Below are experts of layer 4 (counted from 0) of a mixture-of-experts language model. Rows are named router (the router's row for the expert), gate (a neuron's input weights, with its number), up (a neuron's input weights, with its number) and show model dimensions 0-191. Each number is 50 + 12 x the weight over its row's rms, rounded and kept within 0 to 99.
Before each expert's rows: "comes after" lists some tokens at least twice as common just before its tokens as in all text. This comes from a sample of Wikipedia text that the model never trained on. Tokens count by the router's weight.

# expert 2
comes after: "\n", " in", ".", " to", " on", " In"
router:65 48 41 46 51 40 43 53 41 25 44 70 54 33 54 68 52 43 51 52 62 70 51 72 34 30 57 44 41 60 50 63 52 51 56 49 59 36 23 67 51 50 48 33 55 32 36 54 49 35 40 70 55 55 40 59 49 65 57 58 35 58 54 23 53 66 49 48 68 78 59 50 58 43 39 62 50 67 59 71 58 49 51 59 46 66 63 29 47 51 46 52 34 49 38 38 49 41 56 34 32 57 40 54 48 54 42 57 24 50 65 38 60 38 55 68 43 22 37 39 59 63 51 66 67 47 54 69 47 67 53 58 46 44 41 55 43 33 22 58 61 74 60 55 69 28 52 59 60 58 70 36 64 47 75 23 57 55 53 60 72 60 48 55 38 35 31 49 44 68 51 45 59 46 47 56 56 66 60 45 46 55 42 63 44 29 33 51 46 58 50 41
gate0:38 59 74 44 51 54 63 65 37 58 40 41 61 76 62 46 52 49 40 29 45 48 45 44 59 37 78 53 65 69 67 57 45 27 63 70 39 53 42 48 64 56 68 46 50 30 59 70 39 61 54 49 66 52 38 71 34 44 58 47 39 77 55 31 50 37 60 47 43 68 68 59 51 35 44 68 63 33 66 55 39 57 56 56 49 77 60 43 64 49 72 59 32 50 41 50 42 44 43 39 43 55 49 40 39 40 63 59 67 45 31 69 27 42 71 45 58 49 44 49 66 64 43 69 45 60 37 68 65 33 43 33 57 48 64 63 31 46 37 40 59 62 53 45 61 44 22 51 53 67 62 55 53 55 71 35 52 55 40 51 52 63 49 41 40 49 34 60 58 47 38 61 54 60 41 59 49 34 46 35 50 33 57 60 53 64 46 63 32 50 61 36
up0:61 68 42 47 63 36 72 57 37 38 54 53 47 52 42 36 45 53 50 48 37 45 57 56 44 64 38 56 49 55 39 52 66 45 45 75 30 52 62 54 50 32 71 51 44 49 27 26 34 29 37 59 55 41 61 62 37 48 49 52 35 50 57 43 58 49 47 60 66 35 48 56 43 41 42 40 59 57 60 51 47 59 63 27 66 67 48 52 64 56 61 74 35 43 50 55 33 80 68 43 57 49 63 51 68 37 27 61 36 71 24 51 34 67 72 78 50 58 72 77 69 49 45 56 74 60 48 56 59 75 62 57 54 61 46 53 57 40 53 67 44 59 67 63 51 48 65 42 38 72 44 47 53 46 58 41 54 65 34 50 48 56 46 31 50 38 55 53 54 37 61 68 45 34 48 47 58 38 40 35 55 41 37 47 56 34 53 73 51 49 69 54
gate1:72 52 43 46 34 56 54 40 56 72 69 54 61 55 42 49 57 43 48 43 57 57 75 73 41 43 32 44 54 65 70 42 38 61 47 53 43 39 41 51 58 40 62 15 73 41 37 43 57 33 46 50 38 63 32 13 35 40 43 52 47 35 57 37 68 46 39 43 52 37 33 53 62 46 49 55 50 65 62 51 57 41 44 31 45 45 40 35 61 56 37 56 60 34 44 38 41 34 51 66 25 64 76 26 37 70 53 46 60 63 60 48 66 51 42 54 42 35 50 50 25 69 52 61 58 67 33 51 45 51 61 57 56 48 56 27 44 52 49 64 50 44 39 51 70 38 73 43 53 45 51 35 56 46 48 51 54 60 41 47 59 65 23 57 42 30 53 53 58 46 48 52 57 60 47 41 41 27 56 59 35 23 50 68 66 44 47 47 48 43 68 52
up1:73 47 49 53 52 53 33 54 45 39 64 76 56 36 41 50 46 31 27 45 26 54 50 36 55 73 67 47 38 33 60 43 50 24 66 66 64 62 73 41 45 51 60 50 51 42 49 69 40 46 68 66 41 54 60 46 72 41 59 62 36 64 29 69 52 45 40 63 36 44 58 33 38 40 35 57 43 55 41 63 51 40 58 55 65 40 53 37 37 57 51 33 46 48 46 56 56 46 55 37 51 45 45 32 74 53 50 46 50 54 50 60 70 34 81 47 52 68 41 45 51 48 58 35 62 55 25 38 56 31 39 37 48 29 50 44 62 71 48 54 50 36 57 32 47 41 65 64 35 71 69 22 39 42 37 49 64 61 63 62 51 43 44 35 58 57 35 56 54 59 64 48 58 33 36 41 55 58 39 41 31 36 55 50 52 35 56 44 33 33 46 53
gate2:59 47 51 45 68 61 50 57 43 49 36 64 62 36 52 63 54 64 50 53 29 66 50 37 63 20 71 23 61 38 48 45 42 31 61 38 72 51 50 61 66 49 66 46 45 64 47 65 63 32 53 53 56 58 47 71 63 33 18 28 52 48 68 45 37 78 57 65 58 46 49 38 52 65 57 51 61 33 50 49 65 63 49 48 45 44 52 35 45 67 55 60 42 46 75 63 69 74 53 59 79 52 36 30 39 53 59 54 33 47 40 47 53 40 58 42 33 63 51 57 47 54 38 38 40 60 57 47 54 60 39 58 63 46 62 52 34 40 61 36 53 72 40 69 72 47 42 27 62 58 45 35 45 47 57 50 32 50 72 62 56 60 42 64 54 40 66 55 53 46 60 59 35 58 53 63 50 42 46 68 77 50 43 49 61 61 51 39 39 59 43 42
up2:32 58 53 57 56 53 49 56 41 51 71 39 42 30 42 26 36 29 71 59 45 40 45 56 51 42 46 56 43 57 56 39 46 44 40 73 40 33 52 16 51 47 46 46 40 54 43 35 41 70 51 31 67 67 54 37 44 84 52 43 60 63 67 53 66 37 45 54 38 38 79 58 57 37 28 44 70 60 49 51 75 29 36 53 48 60 58 49 65 48 41 37 72 46 39 46 40 22 49 45 42 48 63 39 48 44 54 35 62 62 58 68 44 26 35 41 37 49 50 46 46 62 29 61 63 51 37 63 51 53 61 54 37 38 65 49 61 49 69 48 45 57 59 56 29 48 59 50 38 37 68 20 45 45 51 47 47 57 55 67 55 55 66 59 45 49 37 55 38 46 38 51 58 51 32 66 57 69 54 57 48 40 41 41 46 54 54 59 66 33 30 31
gate3:46 52 55 69 59 43 60 45 31 42 42 55 36 65 61 69 33 55 59 52 57 72 46 43 35 39 48 59 51 48 33 75 33 38 27 58 71 33 49 66 53 25 28 58 45 44 43 45 44 40 54 25 60 59 31 52 62 52 50 61 56 58 46 47 53 47 60 46 30 43 31 45 24 71 53 71 29 34 41 53 48 58 48 23 63 60 46 65 52 60 58 61 50 45 52 50 55 58 24 57 32 21 48 41 73 74 58 35 51 37 63 45 42 39 67 43 53 41 52 60 56 59 48 50 36 35 62 58 53 53 34 44 66 37 42 30 52 49 48 44 61 44 44 54 69 53 64 42 71 39 47 46 67 39 53 55 54 56 65 69 47 75 57 56 52 54 56 43 47 66 36 62 73 56 51 35 68 55 52 59 53 42 52 28 35 62 36 34 42 43 44 56
up3:34 41 32 28 63 68 55 61 46 63 58 63 46 52 34 28 52 43 66 77 46 59 69 40 54 47 62 52 47 47 77 57 47 53 70 55 50 36 41 53 55 46 50 43 58 23 34 44 49 63 47 43 53 57 45 42 60 49 45 56 30 62 64 30 49 53 47 30 44 39 45 52 63 40 67 56 58 54 45 63 51 58 53 59 63 47 57 53 64 42 70 65 45 47 32 47 63 34 52 76 35 47 43 69 62 54 39 46 45 38 35 38 33 30 45 36 57 66 25 67 40 45 47 53 57 57 49 35 13 48 38 60 35 59 41 39 34 37 54 56 44 60 47 47 60 55 54 52 30 59 48 37 68 51 18 35 52 59 46 59 47 39 61 39 42 23 49 55 57 54 58 42 46 49 57 26 51 71 40 58 69 51 31 61 33 44 27 57 63 58 56 37
gate4:39 76 46 46 47 41 57 42 52 50 55 41 47 62 67 36 63 62 43 45 52 61 53 49 37 29 82 66 61 51 51 50 48 50 51 37 49 45 58 59 53 61 36 50 54 35 35 60 45 52 29 56 29 41 20 58 47 56 65 67 75 65 52 50 53 48 60 51 34 47 45 54 44 44 45 36 59 66 53 49 56 79 66 37 38 53 58 45 47 25 56 46 60 56 40 00 52 35 27 37 53 59 36 77 55 35 54 40 56 59 35 53 53 53 63 60 31 48 40 49 52 30 64 59 40 39 55 59 51 55 39 61 55 76 63 45 48 61 51 43 36 65 44 64 55 49 44 20 55 64 62 65 63 39 37 66 35 43 43 58 47 70 52 60 41 60 37 55 55 63 58 67 37 45 37 39 32 37 66 67 43 39 48 51 53 64 44 58 39 57 50 49
up4:40 53 37 40 48 51 57 41 28 31 47 63 31 60 20 53 44 57 46 77 60 41 47 30 40 28 51 41 55 52 13 46 62 42 57 33 49 66 50 45 34 62 36 39 64 54 49 52 60 52 33 42 49 39 59 60 56 48 72 53 51 45 51 58 45 56 33 40 36 36 60 49 32 62 51 54 32 41 68 60 37 57 39 60 31 42 48 48 48 68 59 67 19 46 52 51 52 69 36 50 38 68 42 52 50 53 53 53 41 64 23 55 64 32 64 55 65 50 52 37 41 36 43 55 55 66 45 50 58 62 37 37 65 45 55 63 59 58 32 49 32 61 60 67 48 57 41 52 76 51 62 40 57 42 65 25 49 57 63 77 46 39 46 35 48 40 41 56 52 54 30 60 39 32 51 69 45 28 56 35 58 42 58 53 60 71 53 57 39 60 69 57
gate5:42 36 26 44 43 50 68 52 57 57 40 52 51 63 62 55 44 49 43 35 60 23 54 52 29 53 58 54 37 41 64 32 51 47 51 37 48 59 32 67 52 54 54 49 49 49 34 38 28 55 63 56 47 29 63 51 56 44 56 50 66 53 60 43 56 58 65 63 67 61 38 37 45 72 60 39 52 41 69 41 34 65 55 58 29 34 54 62 31 51 54 66 39 73 57 43 71 71 51 24 47 57 49 46 41 55 50 31 37 39 74 41 46 33 51 65 62 33 50 57 50 37 48 56 64 60 31 55 45 54 58 42 47 65 27 52 54 47 40 50 31 37 52 71 69 43 42 58 60 51 49 49 41 67 65 67 69 66 35 59 33 54 29 53 37 10 46 55 48 71 66 41 47 69 62 58 44 41 52 58 60 38 56 59 71 38 35 45 40 43 55 37
up5:54 46 61 29 38 54 49 56 39 74 31 70 66 53 58 42 47 55 37 50 48 45 36 41 57 47 32 56 34 44 54 59 48 45 45 60 49 58 38 55 54 68 56 62 39 50 35 57 58 48 47 45 48 36 36 69 46 38 59 40 53 30 63 47 44 55 36 48 28 63 59 50 45 64 31 51 46 73 60 73 69 41 37 33 38 45 31 51 37 49 43 46 60 44 65 38 49 53 56 53 49 30 53 56 57 23 54 70 51 48 50 51 19 53 45 88 63 41 51 37 37 55 37 29 49 72 22 49 39 53 51 59 60 48 58 53 60 46 61 32 41 52 79 48 64 50 48 61 55 50 52 55 66 40 31 38 67 50 43 44 40 32 38 31 59 34 50 53 39 46 39 57 78 64 54 53 50 48 55 44 75 52 67 50 40 55 41 75 77 59 41 32
gate6:57 45 46 71 52 41 42 66 43 24 60 54 25 62 42 48 51 45 55 45 54 40 35 44 59 56 53 49 77 36 48 54 28 35 62 45 31 52 51 53 25 34 54 43 61 40 56 69 50 40 45 32 56 62 62 46 56 46 57 25 31 27 50 54 67 72 51 54 71 52 39 54 43 64 58 52 44 68 47 63 45 57 51 36 37 58 50 52 31 34 53 53 31 44 52 51 39 57 45 32 49 40 33 47 47 41 62 58 49 73 44 71 60 41 53 50 61 50 73 54 26 51 54 51 35 39 57 35 43 42 43 46 66 68 50 47 52 37 47 30 62 54 49 34 60 69 69 69 52 46 49 33 72 40 48 47 42 40 41 57 65 41 58 65 45 66 60 38 46 50 48 30 48 57 59 62 48 79 66 67 61 44 78 31 71 52 26 47 52 46 57 70
up6:56 67 32 50 58 39 52 48 44 73 57 40 55 42 48 51 42 58 29 91 53 44 47 50 52 40 53 67 46 58 45 51 71 39 44 60 74 61 52 58 60 45 52 50 40 52 47 50 64 52 38 41 68 50 47 46 53 56 50 71 30 47 52 71 40 43 50 43 51 34 55 36 33 36 34 42 38 56 41 44 39 43 53 51 77 53 51 33 63 47 45 36 40 64 45 40 60 39 49 73 54 77 59 47 58 34 66 28 55 35 69 64 50 53 55 68 56 51 39 54 51 40 37 50 61 51 54 84 38 62 45 56 38 59 44 36 28 55 30 49 58 65 71 60 39 69 55 34 61 46 38 44 44 64 36 40 31 72 42 61 58 50 48 46 69 69 51 44 76 58 52 64 48 35 59 33 73 49 63 31 46 56 41 55 47 52 50 35 52 45 79 59
gate7:46 56 58 39 47 52 59 65 57 36 56 48 49 29 58 61 74 30 51 48 44 69 55 45 61 34 50 55 51 82 67 45 52 64 38 34 63 49 51 68 40 53 47 47 58 57 34 58 41 46 43 56 55 57 29 46 33 55 57 54 47 47 58 56 72 56 36 56 56 53 34 58 51 70 71 43 55 62 37 53 64 25 66 38 31 60 71 47 65 60 27 53 41 56 32 50 50 50 49 56 46 47 46 51 52 42 55 68 30 42 33 48 66 43 74 65 65 35 50 53 39 28 46 64 58 74 25 64 58 51 48 36 52 69 74 44 72 60 38 44 42 60 47 48 46 50 58 68 32 36 47 56 70 50 52 46 33 48 38 53 41 25 54 27 54 22 39 49 42 71 38 51 44 26 51 38 38 47 47 48 62 49 53 22 49 39 36 53 56 58 45 60
up7:65 36 65 36 32 49 48 23 52 68 49 25 30 64 52 59 63 65 44 56 50 51 30 50 47 56 42 34 53 46 67 61 30 62 57 45 61 42 43 06 49 55 50 33 52 51 35 54 51 53 33 58 37 50 53 48 43 58 64 60 71 52 37 38 61 59 57 77 39 55 37 50 62 80 56 53 71 45 56 33 47 56 48 38 66 56 45 36 61 71 73 46 50 51 68 59 38 50 36 56 41 62 57 52 63 65 69 53 49 56 46 44 43 54 62 40 26 50 66 68 40 60 66 32 41 51 49 50 59 42 28 54 29 51 52 32 57 64 50 45 50 41 38 77 72 48 44 49 62 72 45 62 59 64 63 55 27 49 50 56 36 67 58 55 46 43 55 43 75 41 51 30 44 58 47 43 53 51 41 68 46 67 58 66 52 48 49 49 52 60 59 59
gate8:52 55 50 55 50 57 39 35 55 44 34 50 29 68 49 51 57 37 57 35 35 66 64 51 50 57 77 48 66 37 50 56 47 47 67 54 29 56 40 45 59 56 47 31 51 64 52 51 32 76 42 65 39 49 32 71 29 48 47 49 62 48 52 28 19 64 44 49 41 55 61 35 70 59 49 52 65 28 46 58 45 71 64 39 46 38 48 53 49 47 52 32 50 56 55 40 49 39 38 53 31 63 67 29 70 51 32 59 47 40 48 25 56 50 58 45 46 66 55 66 53 43 65 42 52 38 45 77 61 31 58 60 51 60 35 32 53 31 63 55 41 58 37 25 61 51 54 54 45 54 51 48 48 71 42 48 26 58 38 39 48 67 20 46 34 50 52 62 47 51 41 60 56 49 22 49 64 67 45 56 49 32 32 60 69 43 54 42 44 67 53 32
up8:52 30 60 59 45 49 45 59 56 59 55 51 51 64 54 21 65 57 59 34 47 75 64 52 47 26 35 47 38 49 64 43 64 35 59 57 37 53 51 36 35 41 63 46 43 42 52 45 41 55 37 53 64 30 39 66 33 57 63 52 35 59 67 65 28 54 25 53 48 42 40 83 13 50 57 32 38 50 39 65 39 37 68 52 39 65 47 44 35 47 21 58 50 55 48 54 48 51 45 53 50 69 44 49 70 52 42 50 55 65 46 50 61 59 46 56 78 77 34 43 69 55 44 41 71 40 58 51 53 44 45 61 63 76 50 52 57 37 34 49 46 51 44 43 38 47 38 44 65 77 35 42 34 50 52 51 41 47 39 48 37 38 59 34 62 41 43 44 44 52 62 48 37 47 25 62 46 67 54 44 27 52 47 53 70 75 58 58 52 45 47 45
gate9:14 57 45 65 51 42 54 45 35 39 63 60 55 55 57 58 30 66 54 55 55 46 23 69 63 28 63 42 50 65 56 59 31 34 59 37 35 70 26 66 58 30 61 30 47 72 42 36 53 54 49 43 39 41 38 62 39 55 56 62 58 51 71 54 39 64 68 65 64 53 49 49 44 25 48 53 35 49 58 59 57 53 83 56 45 77 33 54 54 52 51 68 38 59 48 26 49 44 41 54 53 52 51 56 60 43 72 40 49 51 45 41 43 50 57 55 50 38 61 55 49 48 53 55 50 60 55 78 53 51 49 56 47 69 63 55 47 30 37 65 53 53 85 52 54 57 53 32 76 36 35 50 50 38 65 51 42 51 45 48 55 54 36 71 43 55 54 37 71 49 51 31 54 49 53 51 60 57 63 58 60 57 45 71 37 33 57 63 41 47 34 33
up9:60 58 52 46 44 47 68 51 60 65 49 60 62 44 36 38 58 39 52 70 39 42 45 55 66 33 50 57 53 58 59 69 32 42 79 64 39 59 48 46 60 49 57 61 37 61 47 70 51 50 63 55 42 58 44 32 45 41 47 51 52 31 51 63 76 37 23 44 32 45 56 36 43 47 41 62 48 43 39 57 47 62 71 47 46 43 39 40 58 51 57 59 44 35 20 69 35 39 48 59 45 57 49 54 37 57 53 70 50 46 49 45 55 51 36 39 32 41 35 77 44 63 46 56 52 57 40 56 28 48 51 56 31 57 60 68 44 34 31 48 43 48 40 47 46 58 19 27 58 42 86 52 45 39 50 26 81 43 71 52 54 32 52 36 61 45 62 32 50 63 42 57 48 57 60 57 40 53 51 35 18 41 69 50 50 42 51 37 43 37 57 35
gate10:27 46 27 43 69 32 72 42 53 52 38 67 26 70 47 35 33 36 75 56 61 42 45 58 38 39 56 29 39 67 81 45 62 58 46 68 54 48 61 59 48 70 52 50 37 83 35 47 60 58 46 61 49 47 28 54 50 55 59 49 36 36 47 50 82 62 54 56 60 43 53 78 24 50 44 65 48 72 36 44 70 44 38 68 39 50 36 43 68 61 47 44 52 40 51 53 34 43 54 57 67 50 40 61 71 61 53 58 51 36 13 68 46 53 32 47 52 54 39 44 65 59 54 49 51 58 64 60 52 48 47 51 72 47 43 42 54 53 56 55 41 55 58 49 41 52 52 52 49 53 32 53 48 54 50 49 57 57 38 39 37 32 33 42 49 42 53 77 53 58 43 52 46 33 47 64 62 40 44 66 58 38 48 68 52 53 38 64 27 49 51 45
up10:55 53 46 56 46 64 27 51 32 77 47 36 64 38 38 50 62 53 45 50 42 37 42 46 50 36 52 56 81 50 48 36 41 40 62 71 60 53 55 65 48 50 67 52 64 54 34 69 36 26 54 47 54 47 29 46 41 42 56 56 57 30 54 59 39 61 34 50 32 48 37 47 48 63 45 56 56 36 52 36 61 53 58 32 46 54 56 60 21 26 72 39 48 54 38 51 56 50 39 42 52 36 46 55 78 53 77 47 47 47 56 28 29 58 63 55 36 28 74 58 63 48 45 45 56 69 37 50 34 38 57 60 45 43 60 42 44 38 54 55 72 50 51 58 71 47 43 47 72 73 31 36 72 70 47 48 47 52 57 27 61 53 41 70 56 65 67 42 51 63 51 45 59 48 60 58 45 76 74 64 50 51 42 51 61 44 49 49 34 61 38 37
gate11:48 41 49 51 46 32 47 31 56 21 58 57 45 62 50 56 58 51 48 48 31 55 47 52 68 52 51 62 47 72 64 54 64 46 40 35 49 73 35 56 57 38 41 39 73 52 59 33 40 55 37 53 62 63 52 78 46 42 44 40 46 24 57 80 32 68 58 40 35 43 62 60 31 46 62 58 68 41 42 48 57 68 58 34 36 55 42 48 63 65 72 44 51 59 50 52 76 43 44 56 41 28 41 59 58 31 74 51 51 46 46 56 83 57 45 71 34 47 39 36 61 50 36 42 62 42 41 32 51 41 29 36 60 59 50 44 46 46 68 46 60 42 37 58 62 51 36 52 74 52 36 57 52 37 42 37 51 58 43 50 48 66 23 41 38 70 36 68 43 44 60 59 50 49 56 71 54 74 63 45 54 35 58 61 48 50 58 65 36 46 48 40
up11:46 54 52 53 40 61 57 50 64 73 45 39 43 40 52 56 58 20 57 61 39 51 64 55 44 53 48 30 39 57 51 70 64 60 68 61 44 52 57 31 52 46 72 45 17 43 73 43 55 48 46 70 61 40 47 58 37 63 55 64 41 49 48 60 35 39 39 56 48 61 54 40 39 71 53 37 58 59 30 34 27 39 59 41 54 63 46 52 34 28 43 56 60 39 46 51 50 36 48 39 51 60 62 50 53 38 35 35 70 62 61 41 48 58 27 49 67 50 54 61 52 31 78 59 52 36 42 37 48 45 78 66 32 37 49 44 47 52 56 33 57 71 48 56 64 71 51 63 33 64 32 55 46 68 55 63 80 48 45 51 48 58 61 63 70 50 51 53 44 38 40 68 54 28 62 49 55 37 28 76 39 60 41 52 35 43 47 48 48 51 48 33
gate12:51 58 32 56 36 48 51 49 64 59 55 40 58 28 36 63 46 76 63 53 43 47 65 61 36 46 30 54 49 82 51 68 50 43 38 47 43 51 54 57 81 57 70 51 38 63 57 45 41 46 67 46 57 63 34 28 43 54 68 64 37 46 51 55 58 27 34 60 52 34 27 51 54 39 50 54 46 42 41 58 42 51 62 59 40 59 31 43 47 55 30 55 57 58 61 66 49 43 34 67 58 57 45 64 38 70 38 46 47 66 56 50 51 50 50 56 50 45 58 58 42 63 48 67 33 65 51 56 61 41 55 33 61 53 45 54 35 36 36 66 35 24 68 64 64 35 49 43 59 66 49 74 48 35 58 38 57 24 43 33 52 29 34 68 39 49 59 55 82 48 52 62 63 67 29 51 38 59 46 42 53 31 45 59 72 35 54 63 38 57 51 55
up12:65 38 35 60 35 50 33 33 52 30 45 55 65 42 85 54 47 39 59 53 68 71 45 63 54 48 36 39 41 38 29 55 44 45 37 65 47 49 57 73 67 48 65 69 63 41 30 38 68 65 39 44 42 61 77 40 55 40 33 51 32 73 55 57 35 50 37 54 48 40 51 53 54 60 61 59 70 63 34 40 46 46 40 58 46 47 65 40 44 59 68 38 40 40 59 51 47 54 40 60 37 37 41 51 41 42 61 55 57 49 53 64 34 52 43 66 55 39 63 39 51 51 62 59 54 58 46 50 44 49 71 68 56 67 32 58 67 59 68 55 51 42 46 34 49 50 18 54 29 42 39 39 40 43 32 39 40 36 52 33 38 44 30 37 48 70 37 41 23 39 39 45 53 46 55 69 51 56 50 49 48 41 55 17 38 46 44 57 35 41 70 48
gate13:29 43 74 60 59 67 41 39 53 52 60 49 46 42 44 70 51 43 53 49 34 49 28 75 48 51 38 40 53 36 63 51 60 47 40 33 47 57 53 40 50 66 32 32 41 73 66 82 42 65 46 52 31 62 49 51 43 53 60 54 50 72 62 34 44 56 58 36 26 41 74 75 67 50 43 23 60 33 55 32 42 46 47 51 59 50 47 47 66 51 44 68 33 50 39 51 59 69 31 75 50 70 53 55 48 43 58 44 62 46 49 51 52 84 62 44 56 53 46 53 72 46 48 46 50 32 38 59 39 48 38 64 57 66 52 56 65 39 63 66 60 58 47 45 50 49 42 60 48 64 40 67 57 45 36 69 39 53 35 49 39 33 25 66 53 41 32 53 57 52 51 67 29 49 48 28 46 39 62 51 44 36 42 45 35 37 42 45 40 49 35 43
up13:55 50 44 63 37 66 62 43 38 38 37 56 32 49 49 57 54 68 52 33 62 52 51 62 48 50 45 42 45 49 49 40 54 40 42 62 49 55 55 62 53 35 57 53 66 32 68 42 62 42 54 48 45 29 66 39 57 77 38 46 36 49 44 41 55 44 48 57 54 48 38 36 41 57 45 49 54 66 62 43 54 56 64 52 61 55 40 19 47 66 68 49 70 32 83 44 48 28 41 43 47 55 41 43 40 50 78 47 38 39 58 44 40 33 65 59 55 44 47 43 45 68 58 71 85 28 47 30 57 31 68 41 32 27 67 51 62 30 26 58 59 66 53 50 44 41 38 35 61 45 35 34 63 59 44 41 57 83 51 68 72 59 49 35 61 52 52 58 64 65 44 33 59 58 57 69 58 69 51 49 45 65 51 53 49 66 59 47 45 47 47 56
gate14:46 60 61 45 62 44 45 57 30 51 43 53 34 44 55 66 42 42 55 46 50 46 19 33 75 49 36 51 52 55 60 57 64 43 51 44 50 51 48 32 39 52 60 27 58 61 58 32 41 58 51 53 54 38 54 32 55 32 52 33 36 43 47 53 57 47 41 81 35 52 06 50 38 69 36 37 43 58 46 55 38 32 48 38 54 48 72 62 54 39 50 52 57 44 58 54 42 67 42 62 57 49 52 51 48 70 38 37 39 47 49 46 52 45 48 53 55 41 70 47 64 30 41 51 44 59 42 41 51 64 47 39 40 46 48 38 45 45 36 61 49 63 53 58 56 39 42 30 56 37 45 63 32 57 76 65 22 71 34 51 28 39 38 32 36 52 79 51 54 35 43 54 42 35 32 45 43 44 55 71 76 58 60 31 27 50 26 61 60 44 43 53
up14:55 57 42 50 66 76 36 63 72 34 52 60 47 72 61 51 51 47 48 57 28 62 60 48 42 67 44 74 53 33 65 34 59 48 58 42 43 50 53 34 62 56 42 44 40 60 75 63 54 59 58 47 60 63 37 79 51 65 57 39 61 63 64 45 46 33 47 49 37 48 42 59 30 62 44 26 44 31 19 57 43 57 50 50 67 64 50 42 30 43 67 44 40 52 43 62 60 47 44 53 68 53 54 38 56 59 52 21 55 24 48 58 46 52 64 62 23 49 40 40 56 38 32 38 67 36 61 64 38 35 61 64 64 52 72 54 43 45 44 37 59 53 38 37 47 21 57 41 25 50 37 46 50 64 39 55 47 37 41 40 39 68 43 66 36 47 44 41 57 59 30 55 55 52 37 63 40 40 58 38 37 42 41 39 38 49 60 36 38 41 51 45
gate15:62 62 52 34 52 62 58 33 43 37 42 52 50 64 54 68 55 51 46 38 35 83 55 52 63 13 68 55 58 52 50 45 63 42 74 29 34 46 33 45 55 29 49 51 50 42 40 49 53 51 47 67 49 59 46 62 36 32 73 53 16 68 49 30 58 70 31 71 41 62 68 24 62 36 58 70 65 57 42 45 30 63 60 57 51 50 57 47 54 40 27 58 63 41 57 55 44 46 57 46 46 58 48 34 60 34 38 36 49 46 41 37 36 56 50 56 61 30 61 58 55 50 45 60 67 49 40 46 44 65 66 59 47 59 52 49 45 52 35 49 50 38 55 22 84 61 51 45 55 60 46 43 60 43 62 48 46 27 50 35 54 53 47 69 49 45 50 42 48 70 51 44 43 60 39 54 56 23 53 50 56 55 46 36 28 47 41 49 44 35 67 40
up15:48 46 47 69 47 22 51 44 48 64 61 65 40 50 40 50 58 21 43 41 41 65 48 39 44 55 61 57 55 42 32 54 54 40 50 51 31 49 51 58 43 44 40 33 50 56 29 68 35 51 48 57 47 44 57 55 74 43 58 42 60 52 70 56 64 50 43 74 53 62 35 51 47 43 47 45 31 44 65 56 30 30 59 31 41 56 69 52 77 62 52 43 48 56 49 51 39 59 22 36 48 49 60 42 52 78 69 53 42 57 36 38 39 45 47 33 31 28 67 22 43 50 36 49 53 27 42 72 46 36 61 40 34 52 39 54 46 46 77 27 53 38 43 46 59 55 67 24 52 42 58 48 27 41 36 46 36 43 31 46 42 34 46 28 35 53 39 68 37 57 57 61 40 57 47 61 49 56 58 60 42 61 56 63 60 48 35 66 55 49 39 67
gate16:61 43 45 61 54 52 49 48 50 47 56 59 37 42 27 61 58 44 36 62 69 59 44 50 47 59 33 31 37 66 44 42 45 47 75 56 36 53 35 46 56 40 47 32 49 31 55 48 62 69 46 48 76 53 72 36 55 50 61 44 60 35 59 41 43 48 62 58 58 41 45 63 44 58 55 63 63 36 53 53 39 35 71 33 49 77 31 72 36 32 50 53 29 45 53 53 65 59 30 47 41 43 41 78 57 75 44 40 69 62 50 64 45 44 57 52 40 57 43 56 61 40 54 73 78 63 47 26 69 58 48 42 81 50 49 60 48 66 44 39 68 64 54 54 44 56 87 62 55 48 67 52 34 45 72 52 50 65 74 67 49 48 59 63 52 35 34 37 45 65 57 56 47 44 48 46 45 59 53 38 60 44 45 57 71 56 44 45 62 61 49 44
up16:49 43 45 42 56 50 35 43 52 51 41 54 66 33 52 40 58 52 30 75 45 44 46 49 41 56 47 61 57 42 55 46 76 59 38 28 42 59 40 37 48 39 70 44 50 60 17 63 40 50 51 49 38 37 29 55 50 53 51 37 78 69 52 48 36 66 31 44 61 47 42 46 54 47 43 26 48 64 74 56 59 60 53 76 34 31 61 54 63 55 67 53 53 52 39 78 46 38 50 40 58 47 50 31 44 50 57 61 48 62 57 46 56 71 61 47 59 59 44 38 26 60 60 61 57 56 62 60 43 55 45 54 53 47 44 92 68 57 62 30 56 55 45 46 55 69 43 53 50 38 48 43 59 48 34 47 65 48 70 22 72 40 44 61 54 44 53 40 41 54 72 44 64 74 62 58 62 59 41 35 57 61 41 45 57 46 71 29 59 29 44 47
gate17:47 55 50 42 49 49 60 60 28 56 32 42 48 43 34 66 64 44 50 81 52 60 57 66 56 50 55 53 43 47 41 33 42 48 53 42 71 57 23 36 61 48 31 36 72 61 49 62 65 48 60 47 60 48 43 50 46 34 56 60 73 67 25 38 36 49 43 59 40 64 63 30 42 29 53 51 34 36 52 54 48 54 53 51 19 61 28 34 62 59 37 59 53 54 64 55 47 42 62 40 65 57 55 45 62 41 46 50 34 27 66 31 20 62 43 73 45 49 40 64 52 41 58 64 55 58 50 56 69 46 39 63 47 52 33 35 35 35 34 83 46 58 52 65 37 40 30 51 44 65 60 45 56 62 41 49 41 48 58 30 44 50 64 40 62 31 50 46 27 43 51 44 52 55 51 45 54 42 69 39 69 66 41 36 45 62 39 56 55 39 61 44
up17:56 31 45 47 33 44 46 69 56 44 51 65 37 38 55 58 82 62 57 60 38 43 47 73 36 65 58 50 59 73 46 76 55 53 55 53 54 50 48 55 59 52 36 76 58 51 65 59 30 58 35 31 67 73 55 51 54 32 19 60 55 54 51 50 58 69 67 48 50 63 57 53 61 32 49 57 33 61 43 64 39 47 49 37 36 31 50 61 50 72 45 36 53 59 46 55 56 48 54 45 42 21 68 49 46 39 28 33 50 57 37 52 52 32 47 47 37 25 50 66 72 46 32 56 30 60 47 53 73 41 32 59 74 43 61 49 43 59 38 54 60 39 35 40 44 38 53 36 41 48 48 39 70 71 43 46 33 41 42 50 45 62 50 35 35 42 62 49 48 63 61 37 44 42 47 60 49 34 59 46 48 26 32 56 38 49 34 45 38 64 44 61